Experts of a small language model.
Size: 10 layers, width 192, vocabulary 16384, 30.2M parameters.
Training: a variant of Adam for the experts, 3019 steps.
Below are experts of layer 5 (counted from 0) of a mixture-of-experts language model. Rows are named router (the router's row for the expert), down (a neuron's output weights, with its number) and show model dimensions 0-191. Each number is 128 + 32 x the weight over its row's rms, rounded and kept within 0 to 255.
After each expert's rows: a language model's description of what the expert responds to. This comes from a sample of Wikipedia text that the model never trained on.

# expert 38
router [111 137 116 103 119  86 173 137 107 137 146 144 141  90 112  94  91 111 182 115 156 167 143  94  52 138  71 138 165 160 125 137 120 100 190 108 127 109 153 179 149 162  95  79 103 209 144 184 165 139  65 140  96 139 131 152 196 150  98 121 158 118 168 109 123 129 123 146 157 117 159 135 148 124 122 116 109 137  67 128  68 134 151 132  71 129  86 146 131  81 133 150  68 127 126  48 119 141  59 125 164 160  67 112  93 149 126  92 111 113 129 141 114  95  87  91 126 137 107 143  88 138 165 195 168 149 141 121 112 139 190 141 141 109 207 191 166 143  76  78 188 122  91  91 125 125  84 130 112 196 165 172 164 150  83 196 138 193 139 129  98 109 114 132 101 137 117 178 152 138 151 146  96 135 161 136 120 128 171 134 128 122 176 124 104 107 119  92 116 119 136 150]
down0 [ 86 129 102 168 111  87 136 102 125 136 111  87  98 179  55 114 120 127 120 215 127 143 157 139 150  58  96 148 122 122 129 163  97 116 201 127 139 160  99 131  98 161 117 163 112 125 153 182 151 178  72 176 127  67  90 169 128  88 146 137 114 102  89 157 149 168 154 132 126 121 163 162 128 106 154 135 187 147 109 125 101 106 141 108 193  80 134 133 153 104 139 153 116 158 137 145 156  36 144 169 102 149 142 194 150 120 166 145 143 125 129 109 140 122  74 110 105  92 151  78 101 109 142  87 145 152 155  71  97 130 181  77 164  73 132 179  83 108 176 136 136 105 110  64  94 144 153 149 132 168 161 158 159 111 108 173 103 183 122  70 131 123  79 165 122  53 116 161  78 144 132  92 119  75 153 121 146 142 117 112  90 156 193 125 128 144 105 139 109 108 117 145]
down1 [116 127 137 139 184  99 101 177  93 105  85 179  87 107  94 114 120  90 112 191 160 154 136 144 117  92 108  91 203 146 133 191 160  89 179 139 137 128 124 150  92 102  91 101 117 149 137 170 158 120  72  93 113  85 118 138 172  99 107 161 176 162 128 129 110 135 104 134 122 120 123 169  99 135 171 149 187  89 142  80 103 110 198 117 137 162 153 124 157  99 132 168 192 152 171  96 137  79 124 119 116 110 146  98  48 114 179 173 110 138 142 169 106  89 152 120 116 146 164 117  83 137 105 139 102 150 177 144  56 135 136  85  95 173 115 109 132  81 105 123 131 102 127 101 124 167  83 179 147 154 171 140 153 125 118 173 192 100 120 126  64 125  84 108 177  77 128 146 111 159 136 128 123 117 137  94  97 196 144  72  64  99 105 156 123 123 115 114 182 102 154  70]
What it handles: Group and work nouns

# expert 28
router [123 177 119 109 152  97 161 149 166 142  81 145  88  98 141 162 139 108  89 150  60 106 123 144 201  97 121 127 106 117  85 155 163 114  63 109 158 162 151 109  98  86  93 179 146 133  85 171 136  99 125 209 177 158 116 143 158 153 133  55 118 195 137 171 131 149 118 148 109  68  96 102 122 119 142 145  66  92 114 105 191 109 108 100 109 130 153 105 165 145 161 158 128 149 137 137  91 152 118  75  89 130 195 111 119 148 166 169 122  86 144 129 177 126 109 138  98 113 105 125  99  77 143 176  96 138 143 135 153 144 185 108  75  86 115 203  96 175 180 115  98 125 106 103 129 187 109 161  97 147 149 138 109  87 122 145 126  98 119  94 161 156 213 114 155  90 109 125 130 116  82 100  80  86 129 142 109 140 116  99 116 117 119 134  82 133 205 104 138  84 130 172]
down0 [123 171 150 148 167 113 105 150 142 142 136  92  97 138  81 156  97  90 154 142 198 121 107 172 124 110 111 158  52 134 126 118 119 114 117  99  76 149 146 130 123 104 127 183  77  73 165 125 164 178  89 144 116  91  91 150 116 106 126 115 125 134  64  69 129 175 158 145 118 163 126 146  92  93 133 135 153 164  88 163 127  76 174 129 153  95 124  72 138 181  82 121 148 133 142 154 169  51 130 107 131 135 126 130 133 121 134 177 105 127 112  73 135 166 136 175  84 135  25 123  58 106  90 129 127 124 129 124  92 178 157 115 169 115 106 117  69 113  41 108 162 125 185 165 135 155 151 140 196 105 166  91 113 163 146 156 137  91 122 163 158 153 144 152 122 156  75 129 115  96 132 138 114 133 127 113 112 124 187 174 122 174 187 174 169 111 145 123  78 136 105  89]
down1 [112 157 103 155 130 136 142  76 116  76 172 175 125  56 131 109 163 148 132 136 185 101 109 130 158 103 113 150 131 162 120 133 154 102 107  94 147 137  87  87 166 115 105 166 107 162 111 160 176 120 125 108  72 127 127 127  79 127  98 119 145 130 130 186 134 226 131 141 158 125 126 142  97 142  91 125 162 136 149 151 147  88 128 185 120  83 171 134 120  94 107 128 126 112 120 152 149 139 107 106 160 128 121 137 109 121  97 138 129 195 114  99 158 170 104 202 112 129 129  23 163 139  91 124  98  76 139 114 118 179 181  77  88 151 156 124  99 168 135 185 155  82 120  97 143  95 142 186 192  83 136 173 121  68 172 126  97 106 107  83 191  79 156 152 124  54 100  80  58 135 119 111 151 122  95 162 173 126 168 151  93 150 119 108 173 122 141  91 131 132 117  95]
What it handles: Capital-letter name openers

# expert 0
router [ 87 108 205 153 108 154 153 146 147 120 100 156  62 110 112 126 203 108 177 193 100 119  90 124 154 105 124 166 144  94  68 107 165 168 144 137 138 153 119 158  75  96 135 157 138 121 146 116  85 111 130 156 129 154  97 135 146 130 148 100 156 113 121 122 109  93 113 117 103 139 126 129 164 126 169 109 120 131 131 119 128 170 131 123  98 171 136  80 127 109 115 154 136  99 117 192 153 104  47 119 130  92 157 132  83 173 163 168 125 122 206 157 167  82 154  85 157 131 160 139 150 124 146 156 137 185 143 160 166 133 159 154  76 144 119 101  98 108 184 164 128  59 129 116 122  72 115  75 140  97  66 176 107 155 170 128 140  97 115 115 128 113 162 156 119  91 110 102 145 190 187  72 159  84  75 139 137 172 132 131 119 199 119 107 168 142  19  99 117 105 147  91]
down2 [118 105 116 168  84 123 108 137  98 130 123 116 105  89  57 150 111 112  75 187 123 121 108 218 150  93 170 112 147 102 125  83  89 109 161 173 129 137 156 101 154  93 124 153 147 162 105 154 147 159 114 159 119  97 115 115 150  71 144 115 109 124 153 130 167 133 164 109 157 134 109 102 189 152 112 148  73 130 130 161 160 123 135 111 136 155  88 102  96 128 133 182 149 142  98 104 115 148  95 126 104 143 138  29  74 121  91 161 108  84 123 187 129 160 111 125 164 102 160 141 142 128 114 168 118 163 138 132 126 152  97  80 136 102 138  86 206  82 138 134 172 132 125 107  90 123 115  90 120 122 134 165 124 161 135  38 100 123  76 187 147  99 140 123 118 170 132 128 201 123 180 177 110 116  98 131 158  87 110 113 106 127  75 214 190 160 174  89  82 132 202 145]
down3 [187 116 110 111 112 132 111 110 136 164  88  89 101 120  92 127 188 115 129 146 104 149 122 172  77 186 110 137  92 174 106 127 169 165  46 175  83  77 139 162 140 132 139  82 151 167 170 119 164 110 107 122 138 177 195 143 146 128 169 126  74 142  97 121 128 105  50 127 140 105 139 137 118 157  95 108 149 146 130 114 127  96 102 138 110 112 119 138  89 166 109 144 171 178  77  91 106  98 113 134 175 110  87 111  89 132  65 135 134 158 142 117 166 138 131  74 104  99 139 185 131 150 167 136 117 168 106 143 147 144 107 109 117 161 110 123 139  89 128 127 122  62 127 119 159  94 136 105 187 100 151  77 155 103 104 180 114 104  92 147 132  83 105 114 128 118 114 113 149 172 105 169  75 162 160  93 142 160  68 132  94 170 163 236 151 106  77 170 143 115 154 219]
What it handles: Word-initial letter pieces

# expert 33
router [136  73 150 126 129  90  97 125 122  75 156  82 178 100 178 117 146 124 136 105  85 132  75 102 120 134 103 157 110  96  99 121  62 142 109 151 123 122 146 179 135 145 131 157 138 109  86 121 135 136 205 179 145 136 136 106 130 111 149 120 105 112 152 175 145 106 100 138 102 115 194 104 113 187 151 103 173 101  74  81 166 100 130 166 141 133  89 162 170 142 195 146 107 127 163 180 138 148 138 155 166 133 170 144 123  90 103  72  79 119 118 135 177  70 122 140 100 104 114 127 104 110 158 157 106  78 122  49 148  81  77 162  83 151 166 109 160 172 111 146 120  93 142 120 180 110 193  99 117 112  85 169 102 111 116  60 116  83  95 151 178 150 158 106 174 173 133  74 129 155 116  98  86 143  79 164 117 113 112 187 175  98 132 152 113 128 103 210 147 160 134 146]
down0 [116 107 154 118 170 127 130 114 149 141  92 143 137  97  95 111  87 197 104  62 173 118 142 191 119 213 140 110 105  94 110 164  86 125  97 112  81 152 105  97 139 104 106 163 110 107 133 103 156 191 131 116 158 147 128 115 151 105 115 145 109  89 128  99 124  65  78 129 118 134 117 106 147 110  97 153 118  87 147 103 119 183  83 193  64 148 171 177 149 107 125 141 133 151 144 116 149 255 145 166 119 111 148  89  97 122 135 111 134 136 132 167 149 171  65 185 128  96 148 143 135 158 121 131  95 101 100 156  74 140 131 169 173 141 106 129 109 127 125  89 115 117 151  81 121 152 118 142 116 122 165 164 104 151  94  64 148 158 145 236 103  95 129 131 114 144 123 170 108  70 146 167  94 121 160  53  97  94 122 144  94 162 155 158  98 137 151 165  73 145 134 121]
down1 [176 173 100 123 145 100 107 125  94 102  36 116 159 151 133  85 136 124 135 179 133 153 161  85 104 137 132 179 129 179 139 111 159 109 157 164 169  86  79 114 140 196  77 128 105 159 155 167 129 132 164 173 148 103  55 123 122  87 187 140 110 167 169 101 111 140 111 169  83 105 150 118  91 130 145 123 151 125 204 133  43 132 144 121 143 122 162 147  63  93 115 118 117 107  79 144 137  98 182 162 100 135 132 152 161 110 151 100  86 118 141 102  82 136 131 143  49 101 143 150 131 141 161 151 123 155 121  74  87  98  76 141 107 172 108  73 143  99 126 178  55 129 178 141 102 180 156 123 135 164  81 109 148 113 165 142 132 116  85 106 143 162  85 172 154 165  93  66 129 132  83 150 100 128 123 155 152 134 163 130 104 137  79 139 154 109 100 124 164 123 193 135]
What it handles: Articles and career colons

# expert 43
router [121 147 137  84 127 139 157  92 126 145 126 127 147 183 134 169 155  98  87 123  85 156  78 157 172  75 123  69 154 105  91 111 157  97 141 152 141  81 106 143 120 125 126 119 149  83 142 143 139  74 186 112 118  60 138 145  64 101 121 121 125 111 116 104 144  86 146 121 124  81 138 134 144 127 153  92 163  96  90 146  96  95  64 146 114 174 132 142 155 147 151 166  99 106 182 164 112 110 162 129 109  90  85 148 120 133 170 180 207  53 136 150  63 193 143 151 128 167  94 123 136 170 117 172 127 121 100 140 174 111 151 127 146 105  89 149 154 103 126 121 151 101 167 144 188 106  95 108 125 105 124 155 129 149 172  82 195 122 123  89 200 120 158 121 125 193 163 188 148 153 119 101  80 188  69  92 188 136 102 148 172 169  99 156 138 136 121 184 118 113  83 110]
down2 [ 62 170 134 131 121 116 136 110  81  16 102 143 121 107 104 116 105  92 128  99 156 199 122  91 160 133  76  81 153 150  69  98 176 125 123 193  82 144 161 107  86  83  93 161 132 183 116 178 141 128 160 139 138  90 138 142 133 164 117 158 149  84 122 169 129 138 180  86 137 114 115 124  78 102 164  96 122 112 173 209 137 192 115 102  79 186 129 134  77 111 170 107 168 119 153  87 179 145 192  88 125 126 128 180 115 126  81 102 129 107  95 150 136 188 149 172 159 172 130 134 165 121 127 142 153  82 100 139 159 182 124 127  84 113 106 140 149 120  86 196 137 106 169 173 139 136 127 118  78 123 134  99 122 106 155  71 123 125 109 110 100 101 108 148 130  99 149 139 162  98 179 124 144 141  87  83  94 139 128 147 119 103 127 176 168 157 163 155 105 139 115 162]
down3 [ 79 215 178 146 106 107 108 134  95 122 160 135  96  92  82 138 117 159  97 168 147 152 129 178 140  97 151 117 103 105 161 116 102 131 125 145 103 110  66 124 108 107  70  66 144 197 188 100 125  94 126 187 153 133 153  74 127 107 120 153  85 105 135 173 158  47  96 168 111 117  76 167 162 140 144 109 163 144 161 111  51 113 157 116 114 158 207  65 120 172  84 129 104 106 100 142 139 156 116 162 130  91 156 144 121 110 120 146 123  60 145 143 119 131 181 138 119 188 195 145 133 139  88 142 184  97 158 114 149 172 114 121 129 125 105 143 127  95 162 133 108  78 111 192 101 126  63 107 121 139 161 144 136 135  82 124 126  88 151 142 114 137 194  72 119 164 131 108 143 150 192 121  79  96 150 170  85 105 146 142 160  72 133 124 125 152 140 124 158 112 127 151]
What it handles: First digit of numbers

# expert 50
router [109 137 151  93 155  73 179 126  86 138 150 135  89  75 131 157 125 163 104 146 143 129 144 105 229 102 139 128 127 167 120  82 150 110 135 152 139 118  99 170 110 149 111 179 122 142  90 141  98 154 165 180 126 148 167 147  96 128 117 154 138  90 118 108 126 105  81 124 137 136 139  98 152 152 120 133 140  91 102  91 103 116 141 181 128 171 112 154 172 142 122 105 134  78  97  78 183  59  84  99 160 149 118 117 100 126 191 164 158 115 140 114 175  98 174 111 136 151 128 152 107 169 150 114 112 120  68 113 163 131  96 117 105 156 130 110 184 110 142  87 174 182 168 142 155  46 138 169 183 113 127  53 165 181  72 114 115 129 110 157 120 111 180  66  97 200  77 144  86 143  28 182 154 127 131  92 121 149 156 157 111 154 117 132  98 123 170 106 148 145 112 152]
down0 [136 136 199 104 154 113 126 163 191 114 110  74 166 169 151 177 179  88 193 104 125 140 153  95 111  39 134  81 111 141 111 165 189 140 130 167 145  77 109 108  78 102 156 107 162  93 136 124 143 131 105  93 111 127  72 197 185 160  72 141  99  70 144 120 103 138 122 147 142 126 124 139 112 131 113 157 112 124  98 132  79  98 135 111 167  95  80 153 122 193 143 113 124  96 182 163 129  94  98  45 123 123 105 109 152 132 140 103 129 130  98 171  88  95  74 145  77 162 184 130  97 167 147 158 152 127 106  97 145 137 150 162 128 102 138 146  91  68  88 105 115 138  66 135 152 154 102 157 149 190 150  90 168 132  93 121 119  99 114  84 200 159 131  71 127 124 187 149 161 141 122 119 131 112 119  94 122 198 149 106 139  84 121 149 127 148 106 152 156 120 168 111]
down1 [161 134 153 116 120  93  88 149  83 117 133  76 113  72 182 139 138 160 132 158 195 147 144 161 164 147 168 133 181 210 116 101 157 141  77 110 146  94 171 112 123 120 179 150 203 119  59 146 148 191 133 159  94 127 130 104 110 129  92 121 101 174  97 165 133  99 110 118 174  80 163 153 170 135 104 138  67 176  59 126 130 122 170 102  68  98 152 126 136 121 138 132 194  82 112 112 120 177  91 108 109 162 140  96 162 171  62 135 110 128 135  70 107 140 169 154 123 167 130 128 127 100  47 127 118 130  90 120 143 180 130 153 111 113  55 164  94  96 139 108 122 114 133 176 172  76 134 104  68  88 127 121 159  96 144 118 128 129 135 146 146 112 109  98 130 167 114 140 109 128 108 130 144 146  94 112 171 150 133  56 109 130 117 168 138 164 179 115 130  65 169 108]
What it handles: Determiners and ordinals

# expert 1
router [ 87 149 137  97 108  84 119 119 116 123 153 109  86 139 177  70  85 114 103 182 150 104 105 125 194 141 107 119  93  89 113 100 191  90 146  86 136 117  97 151 111 124  98 133 126 126 200 114 116 178 103 191 102  93 136 165 121 176 101  66 109 141 159 118 133 135 152 144 109 109 158 135 138 130 173 100 131 137  77 191  62 111  97 178  90 168 138  87 135 146 132 170 147 152 129 197 175 122 103 117  87 100 115 176 122 186 187 164 109 100 139  80 146 185 164 101 114 114 132 102 143 107 153 118 175 148 107 142 145 145 193  67  95 130 113 102 137 163 147 153  98 178 143 103 137  82  87  88 126 155 117 143 191 166  96  90 164 126 125  59 140 115 153  85 136 123  90 163 136 131 134  77 127 140 159 114 120 191 180  96 121 161 118 152 149 133  79  77 157 143 104  70]
down2 [128 123 123  86  90 169 130 131 113 118 122 126 227 113  91 135  99  58 137 118 149 117 149 145  91 123  97  61 154 119 118 109  93 168 178 146  85 133  63  96 141 183  89  75 120 142 104 164 105 112 138 155 146 118 101 158 112 164 133 176  84 142 137 184 118  88 171 235 123 191  55 174 120  86 111 124 131 139 135 113 134  73 155 130 114 123 131 166 117 110 125 129 103  91 105 134 135 111 171 143 177 102 124 151 125  97 107 117 126 186  93 135 134  99 155  97  95 102 201 181 153 102 164 111 166 136 108  84 130 110  83 157 174  80 128  94 149 124  92  68 109 127 115 154 130 111 170 148 172 110 119 105 141 199 164 108 124 143 172 120 134 135 138 132 162 138 109 132 177 132 162 178 105  76 144 130 165 103 118  90 141 120 122  79 157 204  67  96 135 163 138 136]
down3 [160  83 153 135 117 150  81 152 154 187 136 113 164 121  94  98 115 163 100  72 112 139 150 107 141 159 120 175 167 175 176 135  84 147 140 154 114  98 170  53 109 102 163 117 171 149 141 129 180 150  90 126 159 167  51 155 120 176 173 126 110 112 120  90  48 156 117 104 153 132 145 172 144 181 120 144 101 126 143 127 182  74  90 171 150  96 134 154 126 177 137  80 119 178 104  91  70 144 142 147 161  83 147  67 136 142 162 131 105 104  87  92 114 125 150 147  94 159 111 146  77 117 148 149  91 130 117  65 107 121 154 126  93  76  87 147 136 165 108 154 158 140 138 104 131 178 104 120 165 116 165 109 184 157 131  96 139 111  79 130  67  84 125 127 178 130 143  98  96 176 162  99 203 133 167 104 122  95 124 136  88 177 138 141  88 158  75  83  99  95 143 147]
What it handles: Leading digit of years

# expert 10
router [ 68  72 166 180 132 172 178 134 121 168 141  95  88  80  96 101 103 111 136 172 135 123  94 108 112 125 166 144 114 167 139 121 137 131 131 205 121  78 114 105 127 161 141 146 129 132 105 143 109  98 173 154  38 145 136 139 186 132 130 101 116 135  93 149 106 123  95 159 124  63 160 168 102 122 190 119 113 104 168 111 145 139  70 126 138  76 140 107 115 112 152 168  89  74 125 135 130 133 141  81 164  89 172  71 125 124 122 185 123  84 139 128 120 110 213 133  85  99 108 116 172  86 187 101 132 133 154 181 151 111 150 182 112 158  64 128 163 139 192 106 174 107 108  74 139  87  78 136 150  94 175 146 148 178 123  76 175  78 131 125 126  86  96 101  86 154 106 181 120 107 117  98 103  87 108 151 125 136  88  98 105 170 126 127 130 140  95 134 148 174 148 172]
down3 [153 128 102 144  67 126 129 114 191 136  70  90 141  82 177 152 111  93 153 129 154  81 120 126 174  54 146 107 101  91 127 174 124 175  93 181 161 191 164 121 130 116 155 127 122 147 108 122 163 168 130 103  94 107  97 127 137 105 140 156 157  92 117 178  91 117  72 140 112  41  95 111 165  91  79 114 148 109 117  87 160 122 131 159 128 135 128 124  90  95 170 118 196 129 135 189 172 102 156 111 125 107 150 188 130  92 139 155 133 141 156 151 115 104 101 115  99  82 133 163 114 130 188  69 122 122 136 185 166 136 156 196 141 130 125 171 188 107  90 209 123 167 152 114 144 157  96 135 120 139 127 144  82 131  86 140 112  94 152 160 142 130 149  83  89 169 120 118 176 144  93  92 144 148  58  93  84  97  87 119  38  83 121 104 120 143 143 134 122 132 154 146]
down4 [131  45 139  99 129 133 132  95 125 139 183 130 167 176 148 149  85  86  84 126 157 131 176 100  85 153 105 153 104 183 135 134 125 121 162  83 135 189 138 135 168 121 125  97 149 164  87 160 162  61 109 129 176 159 108 158 172 178 105 115 121 118  79 151 141 134 141  65 141 114 112 128 117 148 146 134 113 145 119 167  97 106 166  87 110 128 153 101 126 180 143 108  67 142  82 143 161  34  78 140 124 111 106 148 168 165 137  72 169 128 105 126 122 142 121  86  75 112 155 116 141 171 126  69 155 113  97 124 109 102 110 189 104 141 112 176 116  82  87 179 168 146 131  90 110 136 126 170 178 100 144 127 134 158 139 136  71 119 169 145 138 118  47 141 136 109  53 165 145 132 122 125 131  88  69  68 166 119 138 171 126  82 161 123 170 104 134 140 211 124 102 142]
What it handles: Lowercase word-initial letters

# expert 20
router [130 122 183 143 112 143 125 166 115 172 132 132  84  95 106 116  64 107 125 174 138 179 124 120  86 102  95 155 117  82 112 149 122 114 217 131 119 127  69 146 115 114 136 115  25 143 158 113  79  64 158 110 113  93 133 141 192 120 126  99  74 101  63 133 118 146 133 142 139 108  72 134 130 150 130  94 163 155 169 147 149  99  96 111  99 128 131 118 129 178 149 165  94 136 140 124  89 165 120 142 140 152 162 113 111 144 158 168 137 182 113 168 154 170 201 135  84  95 153 117 130 186 141  59 191 127 171 143  90 120 191  99  76 181 125 150 118 112 175 116  98 102 108 151  99  87 111  90 156 106  79 148 143  61 137 109  98 153 157  74 194  99 137 128 117 127 136 132 176 128  90 126 132 130 173 151 120 130 186 165  96 127 147 101 132 104  69 100  96 115 177 108]
down2 [147 150 162 132 166 145 108 107  89  95 109 131 137 106  91 109 111 182 181 109 147 160 141  81 132 101 140 131 125 181  81 102 127  74 121 124  82  93 132 126 152 188 124  84 110 176 101 165 136 155  78  44 169 184 164 116 133 191 120  95 169 147 131 115  91 121 164  64 162 170 181 147 161 143 142  98  90  61 120 126  91 165 101 106  69 169 125  87 114 120  94 106 123 140 203  82 170 110 155 109 132 155 177 124  91 105 103  96 169 113 132 147 100 151  99 138 113 145 117 123 174 117 125 136  91 174 131 105 109 133 112 114 101 132 119 153 131 181  64 109  89 124 147 132 118 175 160 164 108 123 154  91 127 118 150 204 217 128 128 134 112 185 109 119  70 134 175  51  67 114 162 188  87 128 142 156 111 159 111 119 123 125 148 116 146 135 164 128  96 143 128 114]
down3 [159 151  75 176 171  66 129 129 133 148 101 162  98 146 157 182 107 150  85 123 152 165 154 144 159 157  80 116 181 145 139 159  97  96 111 101 201  93 131 148 108  92  87 120 103 165 143  83 125 116 102 155 119 179 113  89  43 170 158 178 153 145 163 127  91 140 171 129 105 114 140 165 115 141 162 129 143 129 107  89 152 137 126 114 171 158 167 117 211  84  99 119 122 107 142 163 108 153 157  87 148 137 134  96  65 136 115 142 126 150 118 134 105 132 132 107 110  89 115 128 143 163  75 146 101 158 181 168 117 116 123 163 157 153  55  98 116 133 105 153 155  90 102 163 133 123 191 130 105  98 121 152 151 108 150  63  67 193  79 117 157 105  93  94  95  80 176 120  74  52 143  70 106 101 152 172 137 105 105 159 160 111 109 128 120 106 132 200 149 121  89 163]
What it handles: Coordinates and abbreviation periods

# expert 51
router [232 179 118 138  82 133 132  97  87  89 115 148 141 142 150 138  99 137 163 115 131 129 145 129  70 162 133 109 179 144 115 174  93 118 113  77  79  68 139 174 100 187 190 118 151 115 127 126 140 113 138  94 117 112 157 102 136 112 111 125  85 122 149 128 129 112 129 156 107 127 127 182  74 177  86 134 133 161  51 117 108 143  62 104 136  97  61 184  98 132 125 152 147 145 183 118 133 134 139 126 112 101 126 130 127 112  73  91 146 105 146 115 128 138 157  87 127 131 166 171  89 132 147  96 134 206 138  99 112 162 184 119 207  66 170  99 116 177 104  84 169 112  76 161 146 137 103 168  75 152 130 186 158 123 122 139  94 139 126 130 167 147  93 171 107 145 145 156 117  58 137 211 114 106 127 103  96 113 172 136 160 139  95 106 134 101 162 122 112 177 128  81]
down5 [116 142 128  86  91 147 133 139 135  89 100  66 114 125 134 106 130 212 101 153  83 131 133  99 116 131 103 129 161 107 149 157 182 102 115 162 157 138 133  77 147 195 123 120 155  75 117 175 140  98  95 126  96 122 156 171 161 118  57 104 172 111 171 109 100 126 169 128  57 157 142 152 106 131 134 194 143  70 109 106 106 106 111 106 131 101 155 115  99 136 103 131 125 139 180  55 138 159 152 108  79 130  89  89  81 101 119 132 109 191 127 170 159 128 100  97 129 168 156 154 150 160 116  67 108 112 178 110 136 103 164 163 144 154 184  85 171 159 104 120 164 134 118 137 161 153  86  95  99 100 185 161  65  63 103 148 103 199 123 121 170 122  92 104 192 154 144  84 169 184  87 135 148 107 102 172 155 165 151 144  90 161 141 115 137 130 151  97 184  93 128 127]
down6 [128 143  54 133 127 121 115 143  95  90 112  90 133 116 115 148 134  89 137 188 171  84 124 158 115  88 139 141 127 106 119  45 212 157 118 145  71 122 124 149 128 127  73 121 144 128 107  90  72 146 162 217  96 110 108 196 115 127 148 121 160 120 104 144 155 137 157 135 144 194 143 142 177  84 188 113 144 135 152 172 143  79 131  92 149 143 106 157 147 145 162 142 139 113  49  96 199  81 140 143 147 167  77 118 192 148 157 138 173 130 112 116  53 158 110 121 134 122  84  99  75 134 121  79 140 145 128 150  90 121 128 114 155 139  63  91 147 102 135  98 112 163 163 116 120 121 151 152  93 126 138 151 166 170  56 142 126  99 146 139  93 116 160 107 122 116 130 107 113 126 145 120 160 122 170 104 148  79 113  78 165 143  71 120 112 118  38 138 150 134 197 152]
What it handles: Noun suffix pieces

# expert 40
router [139 156 153 124 125 116 148 149 133 140 129 151 207  77 164 143 150 122 178 102 189 127 100 174  76 144 159 119 164 194 116 171 129  93 181  92  71 154  81  83 169 183  98 132 102 120 112 101 138 127  77  95 112 150 155  89 170  61 144 112 151 107 147 142  91 104 117 121 133 100 182 115 104 168  63 152 121 129  53 122 121 131 150  61  95  99 135 174 141  84 133 164 111 111 158  53 125 114  80 139 157 128 116 111 147 118  97  75  73  98 146 168 118 163  91 152 108 164 148 141 120 139 131 139 169 166 150 137  65 138 109 143 176 126 185 173 133 157  86 149 127 133 139  99 105 128 170 121 101 132 172 122 137 210 129 185 162 102  86 100 137  91 109 162  90 142  93 121 152  69 181 186 133 116 166 157 148 133 148 114 154 149 116 128 129 137  94  86  87  90 105 121]
down2 [ 86 177 112 151 152 138 176  97 144 115 133 123  64 171 135 158  41 205  69  96  84 145 191 120 128  88  98 174 141 165 162 161 159 131  88 130 129 171 142 120 134 128 197 116 121 218 130 129 109 155 103 155 147  80 156  91 137 175  95 104 112 162  59 161 132 119 118 128 136  72  56 147  77  94 161  93 157 122  94 144 127 125 128 163 124 100 149  84 163 116 150 123 134 146  81 144 104 173 119  88 117 117 193 129 122  93  79 151 114 121 123 129  78 101 183 155 117 184 125 104 116 142 126 203 132 102  65 119 182  89 161 138 107  86 149 142 124 107 130  78 110 163 135 133 113 142 165 138 130 147 117 128 146 105 113  78 127 117 140  71 136 115 130 106 132 136 120 100 109 137  94  70  96 154  81 109 108 142 158 204 157  84 139 120 154 103 124 131 152 144 152 189]
down3 [155 150 146  88 234 129 143 188  97 152 141 137 136 109 107  83 107 120 161 127 116 110 115 165 139 128 173 130 104 144 156 112 126 145 133 116 140 149 157 131 128 153 123  96 175 149 118 107  91 139 108 137  86 104 140 122 185 136  96 111 144 113 195 125 121 159 107 130 133 130 117 163 125 165 162 131  86 119 144 144  96 127 131 136 141 118 203 160 129 125 123  71 126  93 113  96 123 130 142 149 100  99 198  98 102  81  92 119 116 116 124 128 147  88 126 104 165 144 158 174 140  89  65 114 180 140 133  65 150 132 208 131 123  85 202 158 131 104 118 179 134  76 151  88 133 152 145 146  99 116 119 138  70 106 116 112 175  26 123 171 105 134 165  82 101 149 187 139  65 101 148  69  54 176 103 124 200 111 101 135  70  88 120 120 200  78 155 121 155 131 117 126]
What it handles: Domain nouns after adjectives

# expert 58
router [ 97 153 154  66 165 203 146 116 149 135 161  91 165 143  98 135  87 133 101 108  94 138 128 197 153 119  86  88 123 147 127  98 116  99 128 161 136  77 129 182 174 132 101 117 147 156 154 118 120 126 154 113 161  73  67 144 112 135 139 109 118 110 203  99  75  65 130 166 157  46 207 146 149 114 153  60 120 115  87 102 145 133 119 139 124 132 118 118  98 154 103 136  99 104 183 127 113 110 125 120  81 122 122 121 192 161 160 165 156  57 165 153  80 165  85 164 100 180 175 130 119 153 166  68 164 147  93  82 153 205 159 124 154  80 147  86  97 100 117  97 141  74 142 146 162 129  88 131  95 112 172 105 135 146 138 119 177 127 109 155 162 114 147 104  84 150 165 151 124 126 123 140 123 119  67  89 190 112 164 102 163 144 123 157 140 108 119  94  88 152 128 116]
down0 [ 93  91 134 131  89 123 158 161 105  55 156 141 200 132 126 122 128 120 131 110 171 140 127 154  85 168  70  82 135 133  72 169 117 105 123 120 133 126 105 142 150 183 171 116 148 143 132 109 129 172 137 143 162  85  78  56 131 112  95 153 157 149  78 193 117 143 146 138 157 130 123 108 106 131 137 108  85 131 133 123 141  86 113 119  62 129 188 155 167 138 166 123 130 123 151 122 112  94  80 133 172 157 127  87 116  92 114 148  91 140  52 143 109 129 142 120 185 174  71 151 112 190 130 124 129  90  56 140  51 191 167 111  94 131 106 236 115 103  93 131 106  96 164 153  64 178 154 112 103 178 135 147 148 161 163 111 137  73 109  87  99 151 157 142 126 122  89 116 147 164 100 143 131 109 108 101 128 121 140 122 190 146 102 100 192 143 127 114 171 147 122  84]
down1 [103 120 118 121 149 139 112 119 115  97 111 120 162  89 105 172  80  81  75  82 168 122 116 154 117 176  83 145 142 151  79  81 125 113 162  96 133 123 131 141 135 126 181 164 109 121 127 138  76 159 105 165 124 109 168 117 168  53 134 114 143 140 161 147 110 170 147 154  89 151 123  96 169 144  78 122 148  78 128 123 115 185  59 160 100 160 164 139 167 112 152  59  77 171 146 156 154 162 149 120 203 172 146 143 123 111 113 147  49 123 100 174 131 148 159 127 171 115  93 101  68 114 133 130 118  93 118 112 100 125 112 140  77  59  79 126 181 188  61 204 192  92 186 109 135 132 169 131 145 122 151  92 168 156 131  68 121 114 161  92 136 134 104 142  69 112 107 145 156 168 128 133 138 140 155 176 159 115 129 125 140 141 129  86 128 192  81 105 142 135 127  88]
What it handles: Digits in tables